Experts of a small language model: 8 picks a token, 5948 steps.
Below are experts of layer 4 (counted from 0) of a mixture-of-experts language model. Rows are named router (the router's row for the expert), up (a neuron's input weights, with its number), down (a neuron's output weights, with its number) and show model dimensions 0-223. Each number is 500 + 25 x the weight over its row's rms, rounded and kept within 0 to 999. Numbers have three digits each.
Before each expert's rows: "raises" lists some tokens whose logits its average output raises strongly, later layers aside. This comes from a sample of Wikipedia text that the model never trained on.

# expert 153
raises: " from", " during", " career", " until"
router:490482526502475499517530526461470505466518506488480514505507508499528528434473538527513491490476508508500455497532487487517536499519514469508515520535488473489527516507511480497526491524499536500512500540540503527482517536455512490493498464487512472529498533530543474517542520519500513468491451502499434502494511481457470527473506470516483548532492491541461511465477484504462470515493467527484439532512485483529499511517526500479485524543540532501456557532474474528521506472503496478435519472510519530470508477488529517497459540496485476497488494510483500477455547492505475519496544510514489501473480465517490537454490477492493534507493488486492504510524525465517510549458
up0:483534495452521494526510550461505475504479455473501502525539492468539517481533489495471486462484516507481528478473451495508533481508486457497518476484508526492490535530500503563508529489483496532534508504532496450500502494499516577509559494505472513505503513504479532507533502532534540474478510478514455492479516482512467485471496503501501480551502528463499471496481516481504465538473512468505474452521509493495495498510514485499473498499494471542442502501485543547481483512478490519459536451528531513531511512479491517530478453490498510468512462524470491504442496519512520486542493484487515499484475517553514487515498474486469527514557516480482477487528533486509527528482
down0:477492498487488507500468480490466537525507498490505516512447468494500471553505461483492514499515490525488473508489508512507496508499448532535459568506472502507466509515456481572517500485499499488558478511495496469513526483502461512507542510563477507516545471483487493533492519497497467507487501487539463511533504523466487492533467468493509499469457494516504546483430484538532462499480536508482523502535480514527492483479482493499527498496525519512528480501526465502467531485513491444538504478500524507522515488533523538504512487468485466451522507485480457511538548474477509553526493471500475511461447492475505528492501500504509510486506499568501485502498526521511511531505

# expert 127
raises: " cover", " find", " pet", " make"
router:509508477504506503510518558489461516534504521498491472564487488460522515496466504487504495530472478490516449469504513531534481488545498484476527483498487520497478481491490464480503479519531540500478514553537479521520535501482478501544476520540498547505484482525503504534480550517481475484541498509501514507479482509475489525482461531515503522496481492546508469523462499503485469496512483528512473556454484472480470528482479533498456547539493491504489462517489498470519565514474526442478487538477512513473505506528501481534472494460489488493529495496490513483507488502448525487508518512488482546505496456512420527519472471505489504511458489482497472493526530512523504546526
up0:494475498515488497465491503489500496523523533478539539508543520467491445525500519446501477475457516493528506493469524488464502450431486506527523524477525550545520495489459496468500490483511510530467508511505486491513527495476532504500518484489491487519495502513528522481537531508497516510528493485525526488479508501470429551502476566503515471466499489482502531478499513526530515521487512528537512533493454466500517494507509460472476550503474506522504485544522540486508508510516509483511506534498494504472503499427485458502494489481504508455539514473483428537560512506509479490478526501478529471502516517498472502514453521503499475500512524474459524473509534512522484515462
down0:507471536536509479517487463494513508528503491485496463500544512522511500509484463488465528530449452482480541513499490520510513489539493490520481538475501504554468502480527479486495488495489475514516505488527493527500518513485494501528470484492468490495538488459461462457506473499476486474578477513510481476487476490506528483502485554529528532500489505434544490449490527507525546463505496513494518492508498487514500475518507479485542544485510478504481514519496525484524469478474491531533487510453461476524501550560485473494459556494541553499492494463522502539513505468507506501521462503501514505496501511450461487495527547509531492501507517461483468461520515480527514483526

# expert 88
raises: ":", ".", "'", ",", " years", ";"
router:470480493521496523523541512416530483494505514525533507527516507481556478491459564518526529479454507505497469491509492496497505511500536446479487482510464516461494498526466490501515483525509517497486507515510505481486513475457512515539452430530523516493529487522491475528521519472498542475512473477474433487530491485504484576459512512484516519466501501523485455500471478490469498514462499487441462514472485517452490502492483491477485534491495500489510541498508489546489518493490519503475512484494518524499487492498537480512495548489490475493548489540493515500509498499473485475524538492506507535489466488514489516489511443501527552514526482508506488548509503496522556520488
up0:460509533476480503509502465495482525529541476529495499509518500479485471522529491533517482492501510497449463482447492529478471473495499478497511466501545530516508462553456564499469515543530512476523503476483500532534506542542461486524452481464503485505500479481463487518512520521527515512470487515505504501513515563520474472452519522484540497503469490555534479498525475500496540514465498495488488516491511523508506491489515468466478520513495510481503518452481516457510522515496526504507485533544513503516499493488537522459528517459523528495491489543483484541521494485508528476503523501471499592524479495503497471502500493425499469506486515480490453525516496478514511512480
down0:425523502499427475488491449477509538511499473476507520513520454467478499491487506476483509482536516483597492488498497526509482504504464501504506521491553533511482486487473498494468512536519490492497489510478514488477539471500487503520529505505506457501494517446485503498521474482498488506486523537583511534486490501484516486503480488550513539516489474505522530503506468503488484501500495542508477522523475491488529538512473506519491484509507519473509500530497502568487454487482500523479475484487469488520490448544527479512527533498494516503480503512473512510538531494461509507494466556489548482536528500497460500520449477518521517474465490481519532508462476503533467489537

# expert 101
raises: "\n", " ", " —", " N", " P"
router:482509463485489499472485529490515468531527477494527461542483533463519451465474515543517508544496479571492473483476472479532514466545510456498506473525476549475504521534516478499528500478519500488492543510516483517513528523495506510494464493550487542519479468509524499510516536494466494509533478511461492494502542474494497499501496515491514518514476477536505518537521504478511433506484514525489510508501519507447457506519482570479473493520482494505488506493504497499540546488506510499470486522459547503459502498484548506489465485478512490499504478515537557479514513517490536492487519495498564504509547484507459495489486420502493502534489482509465479491513503481496536530521
up0:510504536514471509496520503520459474526480528508487524509479493477493518438514524480527495501492465516451513449468512480522494502562482443518515498520491493476470509490428450483471505490473508510514506514502484519550488490546512502462496529551484485515501485483478477537515506495492508514508504542505526522507544506515484531514488555509501545514427511492507463528528523509472483481512516526482496502522487491442472515532468525479509489533483462468494486514501502529529537498512477463479507532505475514490499508492495502547521468507533568490522442482504538509485528513511526483476525542493454499501534464498503513480527460504522488518476501506471501479474510487501528444511
down0:470445482510501532534494463484485481512541557497464536482477483461509512520484466525482529507510526499495499492517526431516484506529488547562516475534508508514522522503528541477514482516505479502519504463469469465490468473466515482554493497501460496498542501516509534486561511429497520496502502485541526518473514478509503516492488476497544495510541534502505521513493488516523491498488498456513535476490530503556508493478550483475484501496505518510486525490474491485492486500507503511497449475548493524476503473471522517471447484489457448501538480493549494498530500527519509530468475525492519483449489461487507515510507511486519487471522496488506468471503505532491521451464